Below are experts of layer 9 (counted from 0) of a mixture-of-experts language model. Rows are named router (the router's row for the expert), gate (a neuron's input weights, with its number), up (a neuron's input weights, with its number), down (a neuron's output weights, with its number) and show model dimensions 0-191. Each number is 128 + 24 x the weight over its row's rms, rounded and kept within 0 to 255.
After each expert's rows: "comes after" lists some tokens at least twice as common just before its tokens as in all text. This comes from a sample of Wikipedia text that the model never trained on. Tokens count by the router's weight.

# expert 22
router [165 115 114 120 107 140 154 158  92 139  89  99 102  94 100 157 105  88 112 115 130 103 113 144 127 111  92 133 146  94 146 156  79 152 166 164 145 147 120 147  86  95 101 139  91 119 120 109 181 172 153 134 130 113 175 135 124 102 139 144 122 135 117 148 130 119 123 128 147 156 115 114 113 112 141 152 132  99 118 115 128 156 133 121 123  98 157 130 142 159 119 146  77  82 147 150  80 172 168 101 154 136  74 175 118 166 151 102 127 159 194 113 162 126 147 116 135 129  98 119  94 122 117 124 127 118 111 100  88 108 117 153 110 165 159 143 108 155 150 131 109 112 128  99 100 116 106 123 115 126 132 145 153 159 145 137 118  93 127 125  99 137 106 129 126 174 150 154 131 155 112 109 103 147 107 115 128 108 142 164 111 179 107 111 137 114 103 132 114 135 141 166]
gate12 [110 103 160 150  98 162 130 114 146 133 139  89 140  96 138 167 102 141 106  66  83 141 142  86 116  86  95 122 113 119 158 128 128 112  89 124 126 131 160 146 129 124 133 111 122  96 146 118 107 103 143 134  73 133 117 137 132 154 154 135 110 107  92  70 139 109 112 126 148 114 200 137 131  88  92 138  78 130 150 143 138 126 121 139 117 129 126 125 151 148 176 151 126  92 138 118 145 133 157 143 139 167 132 129 142 159 117 130  99 132 151  83 111 156 118 176 161 113 140 131 103 121 147 101 115 132 117 116 106 134 111 165  98 113 167 115 148 164 125 103 133 149 129 124 144  98 106 128 117 114 108  86 140 145 119 135  98 105 122 156 142 146 166 176 181 166  91 102 115 155 133 144 131 142 101 121 119 106 176 130 145  91  95 152 139 169 138 127 129 126 106 173]
up12 [123  90 113 127  97 170 101  94 122 118 212 123 133 160 156 130  95 151 143 105 130  98 130 122  98  98 156 108 134 141 136 150 117 143 119 132 136 125 153 127 143 120 105  69  98 116  86 136  99 122 184 101 150 103 168  79 144  82 173 170 171 105 129 125 150 111  99 108 113 116 135 105 147 128 106 133 131 119 131 142 122 134 119 133  89 144 139 119 163 118 115 127  93 114 150 131 152 123 161 156 130 135 134 121 137 108 109  84 107 171 123  84 122 142  83 143 106 136 150 164 139  91 157 123 132 158  99 131 132 168 108 185 136 100 134 125 140 120 122 110 113  93 108 121 143  85 102 132 156 144 118  78 110 116 115 107 111 142 145 151  84 116 147 136 109 143 114 109 141 121 124 106 144 134 128  97  97 159 161 122 113 134 110 110 158 114 149 181 141 132  88 125]
down12 [133 135 126  97 158 100  83  99 123 133 172 155 147 136 116 120 127 118 113 113 111 134 130 108 185 186 136 144 160 123 133 153 124 169 134 173 161 110 121 132 166  92  83 131 146 129 106 142 147 113  90 155  96 155 148 186 142 131 130 179  97 119 123 164  92 159 196 135  86 113  82 131 118 154 110 108 114 174 128 113 126 148 113 140 119 137 133 134 102 138 134 130 149 135 170 160 121 159 105 116 118 146 155 142 135  93 101 130 122 126 129 134 148 110 142 147 120 120 117 125 137 115 145  90 129 145 107 119 113 148 115  87 132 157 132 114 118 125 134 112  75 117 129 140  90 125  85 117  78 107 121 147 122 118 153 129 148 163 146 129 160  95 137 128 140 139 110 107 110 136 132  70  73 123 115 143 172  95 130 122 156 114  83  96  95 117 109 101 125 142  97 122]
comes after: " |", "|", " in", ";", ":", "\""

# expert 15
router [142 124 149 136 106 132 110 127 133  90 128 127 110 150 184 108 135 141 101 141 133  91 132 167 147 163 116 105  97 131 132 125 111  81 119 120 165 113 107 121 182 166  88 125 142 134 143 152 165 107 127 117 124  95  96 132  96 142 173 142 103 138 122 117 141 108  91 114 149  88 104  96 100 150 160 175  92 132 147 120 151 131 114 101 114 116 127 139 142 153 121 107 141 157  51  97 136 152 143 123 110 149 150 102 137 121 136 113 147 169 119 142 105 109 127 138 143 127 131  62 121 136 162  96 139 120 139  99 116 155 125 127 102 160 114 119 128 156  98 132 166 141  89 127 118 168  74 116 112 141 126 123 145 140 149 124 184 122 130 163 141 130 124 117 138 125 102 186  93 103 104 141  88 141 141 106 123 109  90 158 102 141 127 197 111 127 106 107 138 151 134 111]
gate10 [112  86 153  96 162 163 102 138 142 132 129 147 144 122  93 111 128 108  73 131  96 145 124 100  99 161 173  83 136 108 143 134 114  96 138 106 115 123 127 160 119 132 144 107 130 130 107 168 138 108 106 112 142 121 107 105 108 153 127 147  99 121 128 159 139 114 117 129 115 177 136 183 108 123 114 158  91 136 114  99 144 121 124 158 148 161  97 122 169 140 129 175 106 113 115 187 169 125 188 111 111 141  91 149 152  99 124 130 113 130 133 137 110 121 150 106  98 182 112 136 115 135 161 107 119 139 116 123 144  95 128 137 102  94 181 128 157 138 120 111 102 128 163 140 151  94 113 120 121 103 149  94 180 171 133 141 128 138 136 150  77 143 118 151 128  94 133 112 106 118 153 115 123 129 107 124 128  95  77 150 131  84 148 151 148 164 147  81 115 138 116 150]
up10 [157 103 142 166 138 102 152 139  87  99 108 117 135 150 141 142 120 110 160 136 135 118  93 102 167 156 108 110 124 122 175 154 107 160 137 164 110 118 135 140 158 133 123 124 151 126 164 144 126 102 160 136 104  71 121 148  95 131  94 142 175 179 140 115 108 166  97 128 107 148 124  95 131 123 128 136 176 130 115  97 116  90  66 134 150 136  98 144 155 153 134 129 109 121 140 156 111 111 101  91 121 164 124 152 178 140 120 156 111 154 119  65  98 131 147 120 124 120 137  90 123  82  87 142 162 168 113 114 121 125 169 106 145 118 107 136 113 165 101 141 146  72 110 107  95 142 149 156 158 124 104 113 132 146 138 128 112 139 109 141 108  89 109 146 147 119 146 183 128 123 125 113 111 141 107 132 101 167 128 119 154 105 117 147 145  93 168 108 128 143 113 127]
down10 [113 165  85 142 151 135 118 126 151 119 149 181 124 147 117 121 112 158  97  85 111 130 136 176  71 128 130 118 137  73 164 147 139 140 109  94 121 132 143 110 170 139  96 149 160 135 119 159 141  83 135  95 161 130 128 110 129 138 129 130 122 146 127 132 101 134 101 108 116 124 116 134 104 173 126 115 148 108  96 108 155 128 111 118 139 123 154 128 133 131 115 109 118  90  95 123 135  95 176 150 131 148 109 110 116 106 149  89 152 144 154  95 149 103  78 150  94 133 120  99 133 141 146 170 173 122 163 111 161 126 105 140 180 115 115 130 119 114 161 126 106 123  95 189 132 115 131 110 112 157 179 148 161  99  88 151 113 159 136 129 147 133 159 109 134 120 126 108 132  95 114 101 149 141 144 123 108 104 178 137 105 112 143 144 119 118 111 184 153  78  97 143]
comes after: "0", "1", "8", "2", "5", "7"

# expert 3
router [110 172 139  87 141 111 133 116 125 122 124 144 147  83 120  85 136 188 118 120 145 121 115 153 134 153 134 162 143 124  80 152 117 155 112 140 134  88 116 155 149 171 115 111 133 175 139 119 136 102 164 111 122 123 112 145 131 115  84 151  78 119 144 114 127 169 137 106 156 149 131 143 112  96 137 170  72 158 149 166 140 139 127 119 112  89 161 143 130 156  96 111 129 141  92 153 120 163 133 107 162 108 141 138 146 119 176 147  97 146 143 166 117 142 112 125  78 124 147 153 133 139 113 108 153 114 124 120  74 116 147  99  53 127 175 105 118 118 132 138 114 155 126 104 145 158 103 119 127 131 134 117 119 128 121 152 119 154 108  71 121 146 128 108  84 130 134 120 160 112 131 112 129 131 123 119 123  90 106 124 172 143 147 108 153 104 134 110  72 132 155 169]
gate5 [120  96 107 137 104 145  93  90 105 134 134 131 123 104 139 154 166 165  93 172  99 117 119 127 127 106  87 148 143 169 163 109 121 124  98 117 119  91  94 115 142 159 105 169 114 149 138 142 151 126 131 119 201 121 193  88 127 129 179 122 122 153 117 117 117 168 104 110 104  85 132 130 121 141 123 157 127 121 169 118 117  98 127  98 133 137 104  87 113 131 167 102 110 111 133 141 144 140 151 126 114 117 142 135 130  74  81 161 121 143 142 103 166 125 119 137 139 143 132 138 123 168 148 152 112 125 141 121 114 150 156 117 134 140 137 132  80 104 156 118 135 181 151 113  98 134 158 151 115 115 123 130 143 103 106 150  88 136  53 134 131  98 174  99 136 114 160 116 144 177 152  93 121 146 120 135  98 159 139 140 149 114 121 154 111 144 147 154 129 137 110 112]
up5 [161 141 140  97 134 110 131 182 185 103 119 121 124 141 127  80 114  98 141 123 138 165 143 107 142 139 102 123 148 109 157 117 165 108 167 150 129  37 130  95  86 145 126 130 107 101 155 128 158 149 163 109 137 146 128 142 135 114 149 213  89 179 116 118 120 131 136 133 153 163 112 141 109 138 124 129 111 141  90 152 130 122 139 116 128  97 127 126 140 126  89 156 128  89 164 152 158 135 131 122 143 129 108 110 147 160  93 142 123  98 139 119 121 116 105 154 112 107  97 113 119 162 143 149 106 134 159  94 100 161 125 110 130 182 111 145 119 136 134 147 102 125 120 136  98 134 104 134 126 112 120 109 118 122 100 156  98 136 140 127  97 116  97 121 119 209  98 125 166 108 173 115 108 151 130 141 130  99 112  86 107 149 157 123 133 124 136 128 110 102 113 113]
down5 [100  90 120 110 174 183 136 168 111 142 141 106 123 146 101 135 169 136 126 158 134 129 122 161 110 126 133 102 112 144 117 123 173 106  96 146 126 176  95 103 139 125 177 113 124 123 113 146 121 133  93  86 120 108 122 107 125 175 124 121 139 106 144 136  84 136 141 144 138  89 146 123 177 139 150  94 132 124 131  99 123 163 148 152 145 155 140 156 138 107 158 135 140 140 124  92 113 149 163 150  78 155 127 136 133  96 153  79 182 128 105 137 121 141 111 120  97 115 175 139 106  91 136 156 131 110 107 174 188 129 115  98 175 105 127 120 153 129 120 139 159 113 104 141 122 137 130 129 122 147 138  98 136  96 121 101 125  98  68 152  96 113 155  96 138 102 125 136 107 100 148 148 137 125 122 122 174 131 115 104  78 163 148 111 102 141 161 124 133 131  93 142]
comes after: "0", "5", "%", "3", "4", "6"

# expert 4
router [150 133 172 134 119 141 131 170  87 134 101 128 156 113 149 170  81  87 116 111  84  96 147 154 178 108 120 138 139 114 159 111 117 153  89 167 133 104 158 116 124 116  81 118  89 147 105 134 169 136 135 147 107 145 110  91 110 148 162 124 107 132 111 129 150 118 110 117 119 166 117 116 141 102 126 157 111 101 157 113 115 125 122  71 151  70  97 134 155 141 128 139 123  71 150 139 117 163 105 155 130 153  80 151 158 135 113 146 116 173 139 151 137 150 146  92 142 137 127 117 138 111 104 156 101 114 139  97 107  95 143 106 139 170 164 137 109 126 166  96 141 105 145  80  95 112 158 113 122 128 128 131 124 161 124 138 140 115 119 164 143 165 160 136 162 167 140 153 134 113 113 155  99 106 115 121 115 124 128 161  99 131 147 138 147 120 103 149 157 110 139 172]
gate11 [136 107 145 111 108 107 136 114 142 143 156 117 132 152 110 115 123 136 134 130 115 129 147  48  80  88 138 122 140 143  99  99 141  98 197 128 106 107 148 161  81 112 102 134  96 133 117 133 102 108 112 161 129 141  78 115 160 181 165 127 160 154 136 157 160 134 108 107 123 149 145  90 124 153 131 115 107 149 130 100 118 125 119 152  71 118 104 105 139 180 150 156 130 137 110 141 129 137 145 136 114  95 118 131  96 113 111 135 121 124 126 124 130 112 138 144 133 125 167 155 130 150 123  93 161 158 157 121  83  98  82 130 167 117 147 113 120 148 115 122 143 124 122 182 119 132 154 139 109 114  92 138 103 136 106  77 151 136  96 118 156 136 149 110 150 122 106 147 125 102 120 156 113 130 168  97 110 127 150 151 104 158 108 137 108 168 155 130 157 157  90  69]
up11 [154  93 136 139 125 123  93 111 140 132 113 137  97 126 123 170 129 155 111 126 111 119 140 121 108  93 146 146 124 126 130 115  95  93 179 186 103 102 163 172 128 124 118 102 143 145 175 143 152  92 101 121 147 122 111 135 128 170 188 142 134 125 144 155 187 102 119 126 116 147 122 135 121 108 116 151 129 149 134  84 134 141 143 126 117 109  91 129 143 161 129 145 164 140  99 132 121 163 148 130 134 119  83 133 129 101 108 122 110 119 118 120 150 151 115 165 113 109 135 128 186 134 121 127 142 136 182 113  94 126 117 105  80 113 112 114 160 160 107 142 117 123 107 120 165 115 134 114 109 106  98 118  99 183 129 118 139 149 105  97 181 123 145  83 148 118 138 120 112  98 114 150 125 133 147  88 110  85 108 152 104  86 149 128 106 209 122 171 134 139 118 102]
down11 [122 106 121 115  98 126  93 122 106 110  99  96 134 127 118  76 110  91 123 106 102 120 131 124  94 122 151 124 131 121 109 149 156 153 117  85 103 131 127 138 135 132 160  89 158 129 125 121 143 138  98 140 112 110 112 139 133 142 201 149 137 140 120 147 105 142 129 121 166 121 144 165 152 178 141 102 149 126 143 158 102  88 145 124  98 157 149 119 105 141 138 115 102  70 180 152 122 119 136  99 145 124 129  76 127 104  97 123 157 149  96 173 134 121 146 119 107 126 113 161 151 114  91 105 112 133  85 107 168  97 152 145 106 152 183 100 131 101 114 160 151 128 102 121  98 113  84 151 122 137 136 139 116 145 124 129 188 142  88 160 110 117 145 124 140 160 105 115 132 109 122 104 158 104 138 186 123 139 112 118 136  97 114 121 121 132 152 172 106  70 164 137]
comes after: " |", " ", "0", "9", "1", "2"

# expert 0
router [173 139 136 121 167 127 150 116 101 130 142  85 119 110 111 107 152 135 137 102 131 143  95 121 139 137 114 157 102 160 134 126 156 112 130 130 168  80  97 149 106 110 131 107 131 161 137 152 144  79 130 131 156 135 183 123 124 176 151 113 126 107 141 109 150 125  93 136 137 148 124 112 101 135 139 118 117 170  91 128 121  94 102 149 131  93 136 121  76 122  85  98  96 133 129 119 132 116 112 159 150 136 161 151 164 152 137 118 114 118 159 134 116 103 121 120 164 180 106 137 139 140 147 126 157 159 123 153 108 140 124 106 122 146 130 109  82  57 102 107 127 110 183 110 171 122 100 172 120  93 152 154 141 150 123 151 140 126 172 101 112 123  96  94 142 135 154 139 150 179  86 143 122 136 133 161  96 127 124 154  95 148 139 116 140 112  93 105 116 160 164 167]
gate8 [153  95 134 147 131 157 143 122 184 167 134  91 160 140 144 105 150 155 136 135 134 130 125 123  92 100 114 111 145 130 137 140 136 127 125 125 119  75 119  97 139 135 144  99 108 138 132 112 128 114 155 159 118 139 143 199 122  95 121 134 171 127 122 119 125  89 112 150 130  92 191 110 157  97 140  86 137 131 157 109 112 109 141 105 104 124 156 142 139 112 119 122 188 116 132 112 109  94 173 160 182 126 124 118 102 124  96 141 110 117 100 152 155 130 160 135 120 115 113 148 143 162 108 134 117 154 112 126 140 170 125 130  94 138 127 154 141 105 139 156 147  61  66 111 110  95 135  90  96 121 110 130 100 126 121 127 144 123 124 129 150 157 104 167 104 139  92 111  95 125 133 109 111  80 144 144 134 124 124 131 100 138 112 131  79 145 143 168 155 186 118  95]
up8 [139 147 127 141 135 143 131 113 168 170 142  80 150 118  78 127 174 162 129 111 137  96 110 135 117 121 146  84 152 114 112 130 116 130 128 138 139  84  79  80  94 145 138  35 117 110 147 127 131 115 153 152 122  94 157 143 146  82  99 143 159 139 114 120 127  98 127 151 136 144 146 135 156 109 126 132 139 135 127 123 118 105 126 123 138 129 177 142 114 106  84 151 157  99 107 126  98 123 164 122 151 135 120 170 163 120 115  80 118  99 129 124 166 138 126 139  76 162 129 146 118 159 129 110 143 141 102 119 156 149 133 149  98 131 105 136 143 159 147 119 133 144 107  89 140 124 140  79 109 119 132 119 108 105 152 170 144 129 156 136 144 144  98 151 108 138 144 135  88 114 150 118 118 101 147 106  82 165 128 123 136 153 136 139 102  75 133 151 165 129  99  71]
down8 [122 121 109 132 177  89 151 151 139 149 135 100 128 155 116  99 103 107 128 102 111 140 156 133 119 110 139 112 116 157 133  64 157 133 150 163 107 146 165 108 114 117 161  90 114 134 142 118 127 132  94 144 136  94  97 139  77 170 137  96 127  77  92 113  95 153 138 111 105 114 125 126 153 133 126 114 145 100  91 141 149 116 108 198  87 164 140 154 151 115 107 150  93 155 133 110 111 171 137 126 121 103 142 102  99 174 150 145 157 117 100 149 127 149 114 129 131 117  98 130 117 130 108 130 122 125 112 147 117 135 159 162  90 140 137 131  93 165 137  89 153 130 150 128 144 135 133 127 123 119 135 121 135 169  87 124 170 155 119 134 110 139 156  87  65 154 132  84 120 158 111 152  89 118 176 164 129 102 159 117 155 157 107 128 136 144 100 133 149 145 100 136]
comes after: "\n", " ", "2", "1", "0", "3"

# expert 6
router [137 143 139 150 120 109 165 135 143 106 137 138 109  81 164 120  93 164  91 134 143 182 168 102 143 129 110 143 118 107 133 146 165 124 132 138  79  89  77 131  81 114 112 129 122 115 107 162 123 118 107 107 119  72 108 112 149 114 120 113 110 108 126 160 124 160 199 137 107 113 112  86 123 158 130 144 159 105 116 126 120  91 158 115  88 161 188 126 116 130 108 158 136 109 158 114 163 152 134 140 176 138 119 105 103  96 107 142 132 128 116 117 149 133 115 149  65 106 110 140 136 131 126 143 135 141  97 143 125 101 167  91 119 142 144 150 125 104 160 122 154 141 107 129 107 116 147 103 152 103 121 151 140 104 127 110 132 135 105  96 114  92 156 138 112 133 136 109 173 102 160 123 104 140 112 126 165 152 187 146 131 129 161 118 144 138 117 164 109 173 148 101]
gate5 [141 103 126 146 131 167 124 142 157 113  91  98 156 167 109 108 149 143 112 165 159 134 140 112 101 110 105 164 158 109 132 148 128 115 107 154 131 153 115 151 138 105 148 156 123 142 183 118 103  98 102 125 151 136 163 121 137 109 134  88 128 144 152  98 119 107 139 119  87 133 113 130 153  74 120 102 126  99 136 113 127 129 107 131 101 175 161 115  90 104 126 145 124 123 116  98 172 111 106 108 135 134 110 110 146 114 165 132 138 104  79 115 131 130 114 108 134 113 160 162 139 172 129 185 132 136 125 144 112 137  69 179 136 106 123 115 125 107 146 172 143 140 151 124 171  88 165 148 162 100 127 112 182 154  73 172  83  81 112 139 109 130 157 137 139 138 124 120 149 160 130 120 155 105 149 154 121 106 116 123  89 106  89 138 119 141 156 130 103 142 149 125]
up5 [121 109  96  97 118 103  93 134 115 105  82 150 122 123 143 104 117 116 155 152  95 108 155 132 115 123 133 146 115 115  91 161 129 116 162 126 121 159 141 147 135 124 176 145 158 152 172 111 117 142 100  76 151 150 147 118 169  58 136  85  85 143 136 141 131 126 124 117  72 158 130 121 156  86 117 120 108 137 125 132 140 143  81 103 108 153 155 119 117 137  58 117 136 126 141 156 100 168 108 165 121 115 160 162 150 120 128 153 138 117  78 101 149 138 101 159 141 171 135 122  94 166 115 109 165 126 126 127 125 149 112 139 111 109 104 125 137 138 173 132 139 132 135 149 111 160 147 127 185 115 125  99  92 129  84 125 107 115 116 144 144  95 170 153 139 183  98 115 101 128 136 155 108 140 139 112 113 118 166 131 116 126  90 151 137 132 122 102 113 112 128 130]
down5 [184 107 117 151  98 197 164 132 150 133 106 156 114 150 150 138 172 134 156 154 156  98 148 137 128 132 113 126 130 119 142 127 144 149 138 105 146 123  78 150 108 128 126 174 149  81 148 115 163 107 115 105 144 115 109 159 151 143 101 158 163 144 137 148 129 107  96 102 145  88 108  96 116 117 120 124 113 150 155 133 137 153 131 121 173 147  95 126 131 102 145 100 113 128 112 126 145 126  93 113 145 124 130 133 115 150  87 113 122 153 140 160  77 158 158 164 123 106 104 105  86  69 122 125 143 136 140 173 116 131 168 139 167 138 136 129 105 141 161  88 150 182 154 123 100 110 140 134 112 112 118  94 127 120 123  71 164 111 125 153 103 115 138 102 162 149  92 138 156 137 107 131 102 116  96 136 157 118 100  89  99 156 135  95 146 125 107 100 130 137  97 140]
comes after: "\n", " (", " \"", "==", "===", " year"

# expert 19
router [ 91 120 142 157 132  95 130  91 119 123 124 139 136 132 131 162 140 121 140 125 137 149  61 128 129 172 127 110 138 126 150 137 127 159 157 136 137 172 158 121 109 129 166 126 147 118  94 122 114 156 149 129 141 149 120 147  71 103 112 133 125 152 129 102 106 134 152 122 133  86 172 147 120 116 129 115 137 120 126 140 124 129 146 139 107 123  81  98 111 139 106 139 142 133 144 138  96 139 122 146 137 110  94 112 126 141 122 150 113  96 112 138 125  97 154 103 147 110 156  66 110 143 121 148 104 111 137 108 160 119 101 105 162 105 136 157 160 122 122 140  80 151 125 147 149 107 162 176  87 104 151 103 120 155 120 182 107 149 192  88 162 127 111 139 167 104  99 102 140 157 168 148 154 115 115 169 122 201 139 116 127 133 143 118  84 120 130  95 113 118  64 153]
gate9 [149 145 142 115 112 121 104 141 145 120 143 186 117  88 119 172 168 101 140 138 158 141 116 117 124 121 133 104 143 125 140 135 131  94 138 148  97 182 151 149 153 121 114 112 107 119  87  87 147 101 172 141 129 111 118 126 101 132 125 125 117 127 133  86 113 160  84 147 144  67 123 122 125 125 130  86  97 117 112 154 141 140 118 123 134 130 150 125 138 110 119 195 108 113 149 159 146 145 148  90 100 179 154  96 105 117 159 147 101 121 125 122 133 141 140 103 137  85 151 131 129 138 132 152  96 170 159 135 116  91 135 137 139 130 163 141 177 144 149 126 127 139 168 100 144 158 116 149  94 137 135 115 107  91  70 118 120 144 104 119 103 120  90 121 198 141 109 119 119 141 121 122 112 192  90  94 137 121 155 109 143 157 131 137 147 109  90 110 129 144  88 153]
up9 [121 125 131 120 129 145  93 103 123 149 120  85 118  89 122 123 125 109 126 119  49 147 100 123 107 127 114 130 130 110 124 143 133 137 155 113 132 139 137  85 123 113 125 143 118 142 132 150 122 158 160 128 124 149 129 135 195 121 150 157 112 107 129 135 131 172 135 130 121 106 122 143 168 128 187  98 162 153 167 155 121 127 138  89 126  92 134 104  84 139 160 134 150 109 155 150 141 110 103  73 112 132  73 119  97 139 116 131 113 117 105 132 116 149 109 148 177 148 100 108 167 132 175 140 145 117 100 125 126 131 146 144 188 161 162 100 121 138 144 167  95 105 149 160 107  97 169  97 114  98 130 123  81 103  98 125 107 142 114  99 135  93  72  81 119 124 111 113 109 148 128 119 105 156 137 146 109 147 141 157 147 129 132 117 126 163  80  95 117 150 143 135]
down9 [ 84  86 144 114 117 113  82 146 118 132 147  94 152 132 169 118 113 134 101 111 185 118 101 129 135 102 138 132 120 147 114 150 149 154 142 119 152 113 140 161 121 141 129 151 171 155 120 101 126 137 101 134 125  95 135 125  98 159 139 114 117 132 167 108 104 156 140 124 169 109  83  88  81 129 122 145 116 158 134 117  96 136 155 127  98 129 139 135 123 122 154 126 103 172 128 103  87 125 122 146 122  85 182 109 112  67 131  86 136 127 158 142 158 138 156 119 146 145 176 130 103 100 127 133  88 116 131 148 112 137 156  87 143 142 126 125 121 149 163  87 147 146 114 121 151 129 144 154 130 175 135 115 168 128  83 113 110 122 136 115 134 123 133 141 123  55 138 108 130 116 151 167 148 120  98 112 125  89 127  76  97 153 141 166 139 141 160 122 168  95 119 159]
comes after: "\n", " to", " and", " he", " also", " was"